config = dict(
    n_layer=13,
    moe_layers=[0, 1, 2, 3, 4, 5, 6, 7, 8, 9, 10, 11, 12],
    normalize_top_k=False,
    balance_loss=0.014,
    init_std_o=0.0,
    lr=0.00448,
    beta1=0.9,
    lr_head=0.00438,
    grad_clip=2.0,
    schedule='cos',
    final_lr_fraction=0.0,
    batch_tokens=[65536, 131072, 262144],
    seq_len=512,
    train_tokens=1547000000,
)
Below are experts of layer 6 (counted from 0) of a mixture-of-experts language model. Rows are named up (a neuron's input weights, with its number), down (a neuron's output weights, with its number) and show model dimensions 0-255. Each number is 128 + 32 x the weight over its row's rms, rounded and kept within 0 to 255. Numbers have three digits each.
Before each expert's rows: a language model's description of what the expert responds to; "mostly gets" lists some tokens that are sent to it at least half of the time. This comes from a sample of Wikipedia text that the model never trained on.

# expert 2
Description: Capitalized word-start pieces like C, St, Ex, Dist, plus Greek-script fragments and word endings such as -ality, e.g. equality.
mostly gets: " Ex", " Dist", "ality", " enc", "UP", " income"
up0:108155119126105143136191189108173137079117105112067140115118171150112175185121116127145170148108123125140075141134174088116153188093208138106112140122127130114161124130118126102068097064104131107161102077148174093097161149143110129109172070133190156144088109098091141122094095146131106120146177104110095161130171164105086178101127176157158177101169136121137132180134100203105186148112106119131130075086230077132127130147167153103124116137127085107107126131206108101135104087155130169200159111121110118172105145110134120165069124120096133066115067077131171162120125145129128167127163132108152070110134099160127076177144153123148189079163136112179147185096135165064088195171194139128124110175108142133153178161160126162191144094147151111135092120132140106121116131120125
down0:141115124095160088116154084155125133160116124137193126112108155095140126143135172126153162095117160140130145122156150050132198110080099069174066125139176128172115154115085102091101127157131082148206102157152113128136107115130122124068098128098122091171101133127115114190076158133109124127153062135109196115134140101119118108130167105101125064104125170109195101158118134139090094117147104078098175066151092161122141096174071096126160114179146154099093133041070136154119159164082125136142099148090160114122108126086122133123109081127140085083093178144170150149179139099178145146093147108132105148147136085101161111115166066142123099115094130137107102147116148122228164134127117129140217127192117159181115061197144162178119187118137138137114194121145142165092159173148106
up1:107072091117171142071154116103112106167100150168101110096131106131101154155123081102149108124146127163131161120122068115110140091129134087120170072174170123104168148113110099090054176102158149146186121135122108189100174103109153109103141134161135172100166163113116182159123067161150190087102127145091180115185096076149129049134157117113136199119145144124222173184132147164131108172134147117124077114129117070066143043112054111116163107114125118095094143121115134147095123213156135104134161105132134182117142120156110082144100088156135103129110148189148164153125121161094124108141095116075193110129133091189117124080135077119140065158142119126117119119140116120096126120133134109123119102186127128115078112068149154101153122164138121163109166083134156179163217076107150
down1:122092121123145117161157130120195161128178114164079113149202129093129115242168152131135158159125155099153131146145137149136099101162087110094085131145112085129111168085187122149149123137064127131130160139124138119090143120155132171117099158146186105103125142113136129183085150131095128134127161167167123085147145143131150167153060151148123102105077215086115109076154156130083096141097141084153130133090191156119104094147122163126118090110128118100112131069073065144101138142084152132111181128155141089114146075051096146190136154053165123075101171035129218122151080133123124153165109138096108123129140108185111151141119177124151145131202098100109132145159106165137112152123107146105187120101107088122106162092111094184137087161042113132093109152111156112122074126128161

# expert 30
Description: Spaces in empty table cells and determiners like the, his, its, their before nouns, plus the start of non-Latin characters.
mostly gets: " ", "===F", " Actress", " ", " respective", " Position"
up14:146119156086124150116140130165147132174129076150152114095139114139121122139127105145139116164099142090123121129068169196155160086108089091143135166189127121133142099116163145208154125236124145181101131135119130108055111113093169018149131161086111163137124099115078116202117092171113141121120110163126165096118100188158116105147094125121116164127111139138091081157132199114129142151120169094057099123112133154146138138125098107101130107121135126086086110130143084115143109096089129142097091153153200132140067102137122132145144099111130171124101136146179065048185180147124096162096148122108167111138105087098139112119182204120129119121120091159140140117126144216100120095127141140142122113071203119164161198123146085132164133077111123061150094197108160164103188128123095
down14:124117127094146172129153130119105143152135154147141124168093142190154105127105162098111130122141158129129100134123143165096128191162107130119130149110094073075174106065083126191128186188128198123115152130122093090093129171111174144092144133091118190138074123137191082114086129136194146147076146140130119099109185123143139171152097166109120113067151167109125152037169152138077115127136144118101123084128135151133088100116132153114097058151107183114155149134089144122144095148130150064169068122158173098123130126080134187097114207131138102114059159130094116096189137131058146078142154063147103147177140138111106085152092160108119099105141111129141141111146096141165142084174117157112159173121052170078136132105152140124077144146088158053172120122077125103148136214132163
up15:143123107132119139105146115147092155159177219140161178146165063148133130120141113093135132168087089144133161142181115087119084151103146167070139106105181055087179083096107118015173159141140150102156144129129113154103113148167134073117124152168097144090103148118163160102079111124146149122210110126147196123111106092142089133099144103150107163096091144112138071104098108142146062122103119177059122150104123135095090150120126124105093128100133106115146126133077147159124144147050130136144100095199131135120149142157130133108042084143157127109125069183118117184139120147201114102132054117164160086164156109143146127124124136158121104198099088162070197178142098132163100110117152117115101096121162153157112115106089142139118141167091103089117128133066168111042148146115138
down15:134125152144172141100132111135095098123133113096176113109190163102143123179126114141152120096156075151120158113122112128129114151127105165152150181086142130136108120064068118141157111194185102106144152090116100098164157164112106187116150120147160175168084173100173100174105176103139148128133117161175160124087167113157157120128126154105081143198150084108085128188111102107167131106108026095103145102092190096034119126100136101132139075150125144147160088186064067135104172093096196105093151101153076127138136132148117165106120132087061133149134169129089174168143141076162149112128134148159131115105057169154073149073136103195130128111132121084127169156135164146114158147138133129158202128101128135119081131107120098081121107073164136147079132132109070124199143082160141

# expert 29
Description: US state and place names such as United States, Massachusetts, Maine, the word where, and sentence-final periods in geography or sports text.
mostly gets: " JPL", " States.", " MPC", "==L", " Massachusetts", " Britain"
up0:057127107119117161112120122120099110130103126110120141144178103063136121103117152102142144163101124069121171096147027152082132095138108169139103106149135165176136120076140113151137157082085092106114114102157145141181145118066144115154173104090161096173080088113218141094130122135119072077100053163147150217123107106101160119132136119094132142112194120143165098089119141037177153191109146093106107169152082145108105158170101142129142126144134167105110159128109134151106127110159085132106069179114078172110154201231112169063166114096113175154168144132166128121146162179074091148107092127095171151130139147101136053132114136151160155151112133141134112150120193085099126116135130137115107138079148131129113126126101070144156098197087143113126131129179143129138145166103139
down0:166084147182110188130084174121181185127115130173152132074107122172118154124162098136145059133168088190133106122101132087125169157159109098177178174170048143158123122137121136099149118177141105131061103149058065163131091178154102129186195145142095098092150135095179159128133099165089139159138134156128112152152116083138114136135152162073139150104131201158132138127143109158142139068140118086089140147145101081125106110091139134098190116115128050205140074157155084126067111136101172115125075087110131096159114102058102156089095156092141110121105110151151113146119164061166170120166123098087123136095161136116160099116115158102128126172119125127170121112157205165172103129103079132150131087117181119177145129152130111146145158070121160096089094100138092141149106108075115
up1:066158135119112130057089165128112143128168076138092101194156154159068081124170134099182152112099183155103160066110115126140150128121132101147092126148097152116061081165091146112161138140138148141161149130102127122138102100162188159099126099123085128100106116138141116094112143124121106150130075178140159091090129168154089158134135158167180152170153163094135155166164124166134125056055101143125108208170094144129102128197115076096117222123101089119135098156154157112097212138116132061093113092123120184099120122075091115177128138144110096130122126182085117131128171148145132091140099159193168107174125126185138132118132138115112143141117069091119131150142154092180131141096109123155105130131128169172184113103105125183203072110133150086116046172114057116134110132135142
down1:185075208049151041122123153132107100153152148174124178101186140056136112118105115096154132136123108172143125122057088148132108138217129147117150136143133181145120160174147171078152102125125142139126090115114159098109164137132116121090148080115193136104134156149143144146147129121101093098161179142134068103076115075085165115097162070146142113138160135163170086195111165133138147120129156112116160070134148163108116139115120134164150125125110139141171157078111114150138152201125157161100069093114105131169115068130140136173104134052137147174087188167121078110145141128179103161110122129100103111120122108130100117125185214124134089081126148081167115167116114139086049104186112147071144129098055116183116103077141124110102127076161100119129114127156115114173168148121148

# expert 8
Description: Nationality adjectives, titles and role nouns after of, at, in, and table pipes or the, e.g. U.S., Soviet, king, champion.
mostly gets: " Coordinates:", " U.S.", " European", "nic", " Party:", "amic"
up18:075104048120139125133136127158152188184111148149068143162113143152194134091165129140157151145117097152106125121135130158123108110157127090098112102125117087091084099180139135113103114085161126138100115128180097154129107062107136127204032146107179139118144137095089185098168138121114134060166085106142145165131111068188140189148128090167182152115149165123182111167138093098142136116104132074123078144119161168170105063083166147107171127135165132135193120097115122169110142094137140158123152124134093103106131168145162119067167111132113114097092145149127095209136096137111093094153117125092122150116166133085097149181092106160132162160151123152128118175111127151124152179079108108082166245138142084173129111053139149115157085111070145144158076083135084114133120105114167
down18:128111091136108110156084136137092130121129155125098121151156100059199108103113131167107131045118185155085166170109089153173147147102151153108185128166182151053093115164147129092192154111129103160160154084147161151118130073114146142162144162112142100134110102154173133148169158171141140189120122123203127150068128144074073144086053104153113126134143107103112157151157108140183180143097047031127143148127140162112110048115129100118153190197135139082129109120126134110103138151087105167114109131178111116176076149097116161108130092165147101099082092089099153146112118112106106111125101141111145141135111124125066118139168063104110083150133110182143121143150138139192154119155154091102132112095137136135165121128150123066132129164204122086117175119184120192124111162068095
up19:120114108122103148072110142142121112160173050130127061101073122086152160156146103108139126116123143119149109136130114132112104198171089172146164122153146155159105193186182109153087070113156132187096139092084076116146115092130139129147120104140074166128122133137056149131118085121128080169153086153152122089105183180130072099165074143129125118107111201184096112159117118166097091139106203133110215059124158158147093112169133123186063153146119090106149121149088065127103103172112095148110128120144145153076144107143167144137143141101126117127131148112110163089100137123083153095140129133137118125125053107169140118112110140059151145157108125136096110109112162131096144161114159122131081124141136095072139138098082110169222130216101142153088212122074126065091148137133134
down19:148161091044136137112059175116179179121101132111098139085119109142094141088163149137081081108167120129105140148100091142172122170096156165148081143111108092190144109127094095114125117140088107140131160129059092155140149144110140123061125142156115116081138051117168161108121148149145120087138083187098137110125169058113092178097082178154196153123105127122078205140133158151160105107172111132136140074129143112051167111149146115118199120089063073159152097113131167113145134104123162116074145188133107075148146140148098115107116142153144126116127154136098152131140109062119142124131132119140077118126078145072207158132140151168120151135096149075142102174138157097137121209133144165170141117165187177099153217131090140094141171086181164116127144164110155113087134135096125

# expert 24
Description: Line breaks ending list items, and short consonant-led pieces of foreign or odd names and words, like Epirr-ho-e, McM-urt-ry, Begegn-ung.
mostly gets: "ho", "ef", " el", "uff", " underw", " bel"
up0:127154084157052133103060146146110084123164135127154128119179143154106116147179123120089160123153137114107164109188131179159156115112128058146127146157154112109124115125083124165104172119146084114114149113155106125135124115146123140094153171099127099110101145127126093111116091135109115120093116128149133087076109045150155127120096136073158217134119140135103197133127177106146130170182132119184159102177177184171149131156173118119108186151089104098137122186169104137096163115173149108092175117132105148112113151146161131117107200118093155073095145180134129094183112156044139144117096138133185116161105214141173114131111157105116125115114163157158081174188134085091149168109099213140132132109147158202115147176120055143089123077068149111109174117136114183119062114169137
down0:090118099144097113174145173093172195143120144148099182161149133151133160061070135130152156126155118127112082107135079213133080133189155107120093151121120147106089151182167101118113073128149177142139152146163190107127104118136201202132101142132128148105076113098108111143159120152120104085144149151085107130119107116109050160169185086109117150135138162135109124137090134099111119119148053139087104136146101153161140159084170142125086166114119163087133115154139115132123099098063141172153125134187159134161128193104105137121169153111111143104117144211106137148125161119124114105094167138187135174136065158107102107112149154114127103107107096092180073113090053090135146137104077148103111124113156131101103063094092084170137183218136128153113152091183163045152139083112157
up1:112129084113120152098163136133153083129077070130109102115129128135125082135065160102076122125148159104157115103134150159139160133131138117111127177097100132162171135163094184144140126135161124144177112098102129121114120086105164156101144106109097133122143127098162137095116154051093128127094113170103163113115110071115137142089116162203118125119080094109081093146152128121179109223128125148075192173217116118114160139174100134161124144120073089150097130133203116103117060089152150125127140161138140069148155122066107089158183119155101091111147126154055144151143142161117136116153148068136134126059083142076209117120145149154140121162063184132143117061081131207141144116148142123119160131171087131152144144109105081139217123109162184120134097104112091088173192172086142
down1:092197142122073101194110186175098165141095124118112116074103105126189146157166080151128094148144115185101040093105151136112140123152162185081139127223099080138158208085072088202125125152139117112107109101169105078097150141135174125159166142108144145113131110142155122137181134152068166150075079077176099188196122150140121141080130119129075106117075134146130154095123145109120143162148088140118068138141080102139098128146188155148102206104100105125099076121111083154121147157135110151065126161148075146110117091138138112177126127153118101096144081096075150109157134111087129081120121123131104103118141095130098186128171140129112153140084116107144130101072154182096104120131125128113172136087129110144146174178144142103187176100163133160117152153102132096177106133178158

# expert 16
Description: Pipe cell separators, dashes, empty-cell marks and list hyphens in tables, sports results and lists, plus See also headings.
mostly gets: " “", " Big", " addition,", " See", " Recorded:", " Dr."
up10:126096095127124161143103112077166154026146063133101138143093116115146159118106122121117135142145087163132121117115170186151134052088052159125168115161163085139199124167160142145166168100150137184169169134116122148162043083143127095162120095107123107158110069160192143153151093101093121155153119144196113083194090074071130109070152133130154163138115126167163111185129112184117081139135153156140126103131115146059177124157120147197112178180085109148119107127141123126127106134128120127097107211151140152185147103141160148177101139208128147140147157180118110195157145130131166142108117141125102144180161128145133133115129138156162108143114094083112172120135040130119107109107107121071164123148128112138115138144173154122122133126057126046136071099109127160106133166160102
down10:142134144128117161103124156064127159111107116134108064215159136128139155169151138179095110134145159116097086173154143189176153127130102149099130167137088170197133146134073174104119148134093069145210132095085164100158110139150138099138162146094099122101146156057161129166116130141118145102164086115062121101134139139111129136121165152136078082121151132083151092088137100110150107100143160081146124118110163146161133084173066135129113173085063108095156059118124129096142179131127070112133128166110122178160126140120189144116126195090107109176193124137133154072154140163092107119054133090208070124118097174113081116100094169157146161130138127217096102135155091085151124178098105099163101128141140126090108118125117098101180103097069105141144177120128167173079114103082104
up11:075095133149176150077169177089153163137165125105163114110144147189109126142140088147106110141094141157120161110138132130123126070139118125087101107146112089099160200192130150147047162181180150148095104151116134138102096095155109135097184169160065163110181164189142091142169138120092114146134105173051147082145140164130110093119109105094144137115184114168086110136076101129168121124078031061112092148083119174092086125060126155112130118110107091136142153080104169104132123081120115075178131094137169117119126121141124205107180147111148132144099146150134084098160166162097109157142129136108146128179153179122126132137153111145112155131146099075094112206159205144148123143155143138171097090185089111182176099195094145096087132117124152105119105120096148124161131118066147
down11:102103110158086141107097139115082137139151170089122093131127164109161162124112150126167120114086089118151107181159106147138161168101114137149112147186129098121166140127083143093172128146152066129164095067062085124134112120200122097153164177123211129134174102151196096101086082130153153202144116107096115112129144107109075093136096117107091084132129201139112116114185106141117168110106117171056113108140123086108104119129116132121145155129074102132079122100093168135124135110175109180115095131121141116158086159157168120125146123099170110102107137170166156144115107121172157116086140186090151110087115178097111183127062148099150093116104103188192101032218110114149170165121106159156164111176133120077191102102162131203112136136100163098126126114160160075129127090190105

# expert 21
Description: Semicolons, closing parentheses, of, and, pipes and colons separating items in lists, tables and infobox fields, such as ");" and "Occupation:".
mostly gets: "\";", ");", " Kingdom:", ")\"", " date:", "):"
up0:122157147157169142077113101085080154167169181157122139170109094054115145140089172101100133149058116114178185155119128143152166137159141082147147085100124049103173159108126084101104214134110133144155069126121111119141107137148100098172123133129107135081098150160148111151103120118135144121172161045134120115140175162080133075150105080101174120123125107155152200080106107116120103151154119118089122121080116133177174082074152105138122108121124113047111071132155141114159155125106112111150124106108071126096131138155135085108114109187113183115053114145145163116117095206212096175137105101130148117173114105167123067153099087082128114103167198134153138170109156116151083137120076096096157087169146141168089147143150120156166126132122062143122172068124094174102141155107120
down0:100152082166127127120077125154107087134156133100110087108139089140097102111101104106130119125153128141110103181123110110090053128117163143167155106153159186155141172128112135178106173124121153113170075052135179123186176112114124115152150170112096157075094092138127074126136117149135123111104113146095083094151139111114116145113141136135193099111142130049132126118175128159103141143153183127065145101153167161098164090145178113202196137144153202119135089122119157060084150129116124068144127126095137152138141133091127109059127093146060133158130088122162125127152193134179136190134127162115134120076136148136186153163165086066151129093181053045174128138150147108122082139161109104161105134130129117160152092157118143095023146128173153174064090105141147106128167154085136
up1:069088105082140118065122147180159139124100133174162111090129137195143092128094147093127080081086045216160125133182130159138135139157125107080093178115127212144058072155146171059117089134072121120168129117117126182133084097133159114100084120143140108126118141176126132152121094073125131131121120093111100155042135127119167084116120145099130095134116115141162179167114158119160132155175137133187108116162066136105121123144100135200203059080151136104077103120105163140100143131121150127165144115140159100096155108167133121035125099153123088119161112130113121161128134117132156159156049118217070084131168170118162179145141148134145105118131068115098118107110128096164101127172151087107137160130125129112065117104094122108136123134125131154164162140116060125108147161111097
down1:164123147120137093076134062131091121113121145076123162115167131141112159111210088141087186185073226128091037180174182123124099107128091161150136160153147076063073102126147139177120111188093138109141174120130140148123178126144122131151157095134123096100041165100151121134155087155104123094148127126114151174147094172151132137136098120106152155087098105143151164141139082137123212129115099109150141111118107120131132144125116194149115165136125111097110093157129121157075133146118133068058156108055129106111123155139107140137105127126161169148141162080127162141123085170119108147162086116138122095112163129144087123136152111126186197132187145176082145106114081146140070136108144114149117096175130094142087167088111093143163072143133181136144088177101176099077038144125157

# expert 28
Description: Line breaks in infobox-style lines, inner word pieces like m in undermine or mb in symbolic, and words such as he, All, On, Two.
mostly gets: " action", " short", " All", " On", "mb", " NBC"
up4:121096105123131168113174148242109130115146181132124172087160095129173196160136128115116103130059089123126135110140116141153151024125138140086126112158121124154129117138139141109094109082108118165161088108168086133122138163129083162110158147110119200249166125088206107107098125108152166075119128143123159105177103127167123147131104132177147116140108131129142122166146178142070087095096159120080082096119094146122136142111103161177123086099187151110117138133065087131122086090094117078124177127132106124131147081156198140117159130128129087121109111084160160164170152133157140136136134117098161143208122103178146124090139133152109141122055139118101103168093169185141129156143155119139149115094091144188119124186106152092061119124113163149178180106066149110084170111156085
down4:174092135128105155140136138112074162112113075192147138186170154140092131035154093195164156117123122112137074163099114159130086131106157151055126158136153150121052162116146121108172090146121161093155118146096162132105167101123157190094115128111120107102175141100174148200172090116135095147118130097168096101207121138181169125089087168104159137172153134123105114115120104098085128142156141112094110091101151106137192153138095145117138077116156174166132103157085102232096129151071150121092149112129157118150159155151110084123106103132118152110134101102140159118125119137114148133124120156097102133172103133085107133120099090130167109050161112066108197141101087111197115146125080118145084131163131193157090107152160080114145142073040164108197149121104110150179113106110154
up5:144092157146073096140190115085136151149160127115120138168177109122145096181137160088151137091164102140153100160118155174132197163117100093163128208026155042108178087144113082152124130179134109179162130123142078162156077096077101112133131137142155095156152055115129092087151159136137101125132154192158151113130109113087146117105143085186199125136136145069156115112130164121185129163142146110125178106120162096119131112120144156132085176146142105174143164097114096130143113136116077127140108088120130079098166105140179099168109109162122147125179133130143165192146127081098105119138132114093161128175104193143091133135099150129134112142184157077087149162133129181051109141103145163164173147125095167121098092112155129133121126173125087237197123123113181146163128173107132
down5:150212097143106078127071125113145143132115125095075074091146144154135119066169146142155181168162179126068154190081118088137116143177096098106125137148121102097175119128084128186132143119132150093119255091062130155096140181129188094137122108086131218075144137120103128123077074114156127091127136183107096107115132095051145137134136043142101161150097122091155081158160113120067120113121132090173110181164182128152099159129119107102122176159111128158149108133104135139112136086097094108175127117145120108106113103112153146157093151121103100130099092168187151136156145069156089174156134184165136099072124126124118138173146145190108148138108114179109166101136026135161112130120118111133128125106127122066126146113111137181136123098138133134132135185141122163134155148107103

# expert 13
Description: Present or perfect auxiliaries and linking verbs after which or that, such as is, are, have, will, still, remain, plus line breaks.
mostly gets: " still", "In", " remain", " have", " join", " will"
up0:124159063092099119160148117135126158185107147191142108116124104149146124156144123103156167095071148117155119097160145076124100093165097145114084101098106109151160109138118097180152118205168126104108184133097142143104140178153094143190180166121111142211092094163151115108068172115097129147134120122104136139059107155136161157087121138174142212086155154123147144140107089094090128184086179099097137163147141147146115137086117111125106164116130141154160119208116126143114205112079158112138182105105061100180113107120119122169179111172089110065125155135108108139097200108045129192102128096124159122079198172150121124127111125098139134127086118128174146144096057095154164136180136101162194075153095177148123127140145114157139100154144152133175135124148108099176140133111066
down0:061139084141090103141111059162103091121165200098152084122139095188125105095129121149135162115149159144198142128121124075099117143159102099104087100143136067103161068207151162198157088147110119070131147155107113109135169122088133101047156114133136147111127126174130071153134139168121113177069147143122104112119123107137130136130111084129161111188127150115154053154160185113121153126141077082112131160095130142108138099125159177126081107154145114117109120155159161133073108085109154110151154117190147100126159191092147100157141151099083113217147151125114130201128155174130087153137132139159200167089073049151103149122171138176091150076134167102116129131172120167087162161146171134178090110135149082124143114145108103059079109132175117115097099088155169105104109146127117
up1:159105115183112047131089175111164103110182109103141122127151121115135138102069074067124098107091127186085160103116159143153155121116114152101140106131120112163128127168134089184134145083106102132135098106119089105084107117129146159143108152097121078163168123156146119158142114125087151111064125136100175180197168112081151113130143125078093155102157148145134119137111126132168148061151202163177136093128121154079141112182141130125062103107106099135142102125103106111111197099136110108168121154106121074079105148170119082080114169152090088138143147167138106107173103105150104121084095137156181080069174098098136137131037141127182093123113135147158143102125101182176158163084140136204116122234171067133183077134124190156072152137092117094105140136123086124079127120119093
down1:115109090114091124146155128176147116087184095100134077173108098169103221076112129171065145131153115189150092091114113182152136141131151157150087098172055121120125143143083128114085188107152129112101131118144060160119187156131110080135118116093165092107136094073152183088143151132195106116152138128122133104161148133139103111126110120096126133101176066114140100093139131128131145115122164143130135161123129183145120146140094116126138130137118198091077108134062171158089123188143143143103121100182131084133086112117152169142112173106098074102174111147087097093136075086173101080098130107124118144055149158091165135159083131147126132131145143100138070162101127148177136180144164198136114131072162142097149138076139141025166074133162154126204163112176181146179119119103110

# expert 11
Description: Sports-table column headers and country codes such as Pld, ENG, SCO, plus table pipes, the, and equals signs in headings.
mostly gets: " IS", " SR", " locality", " NED", "AT", " SCO"
up10:163158147117123117112135147127109138153135073164110077144047089116113117161197071118109100156151133145143127142173143113140105019153121164076122045071163158152147158124139187141129133101167117153166145146087106180112129116117107088114135186152131158110150153115041080139154147105092112111112099107080136072123160071115099161125136110118149146096152157159147110107195117138112093127172222127098087114151061172134105179110112099190123112124122090139128069106125134070123067141168116112118130127155139133162098060168141192199170102185140125098081130167106097131059128154184145137162124192165177148129144139134153082071098157116155121132109084156130121092146163138177122113112135146108157113099151090129094096173115117135154175109111100158113125109073108133147120112172153
down10:045116130156139114108167070179117117136111187123117110141113170085104132075112091119143133128075127111135134137156150158175133085114082138165089184186115154155168110119144117090135159119156111154138129062093128130122129182124173132092130143129143048112140133114152117092095134102116131111082138147107094105163130137145099179052173159118115078175066154169142113125091174119137090192123142134132192095164140203211186170168118031153125167124114181143158098139138105140070178135180128145120072129123143126107121131098132119152168082074134098140129160066096116133135131082149162141136107096144110200103098104051139093150112122159132170150209176178150141137155075092122093162091092110159119111133160125147129075092139091117061142097149129146119103128111153115106150180128123
up11:095159157136100203058108139101127123138121048224124160146118127172167154187136167110137114142190121117159123095092070131132155192103138113163127122086074126117110106136113163138130168116104128115149152110141106125133136157137192167137117136133158115109125124157169078112143101099137106142159154141099120098069080133135137128147155116097093128067098109131159136137101129119192159183087098079070234096180072105141172108095125131125114165095153146079172126126054127162129061167160097156130168146140133102049153107140153126154123159141107067129154116187196170141182131118112114134150091080153163120156118099037131135137170059124090112132128202110103091156091187125145136087143141125176162121125151111107142099107171131166134138165133156103139178139121172114098150162105116
down11:114081104079177176120139132137110148105112105132103123086165120144127101159114028105192093095122140106142157080137111161114156138152094149158133155131112113149064111095154139098127137105102126171105136199124118148091135150115124123103160119113152184113117109128229155081128106182125131112159076145097111102089183110167186133104111131111065173149132156132125155184180113108103105131145143128083160127183079154153145104188143114179127126121130172169094130114122141154101122187073181110126091127103114083081094084097072072029151139151124160098158091111152131093117124085123149231094127089181107163108143099122086133106110142155136128164137144129170139106197091183108126121129087120156148226163088091166091170168126094162157089096080138125154135141109150123135134159123122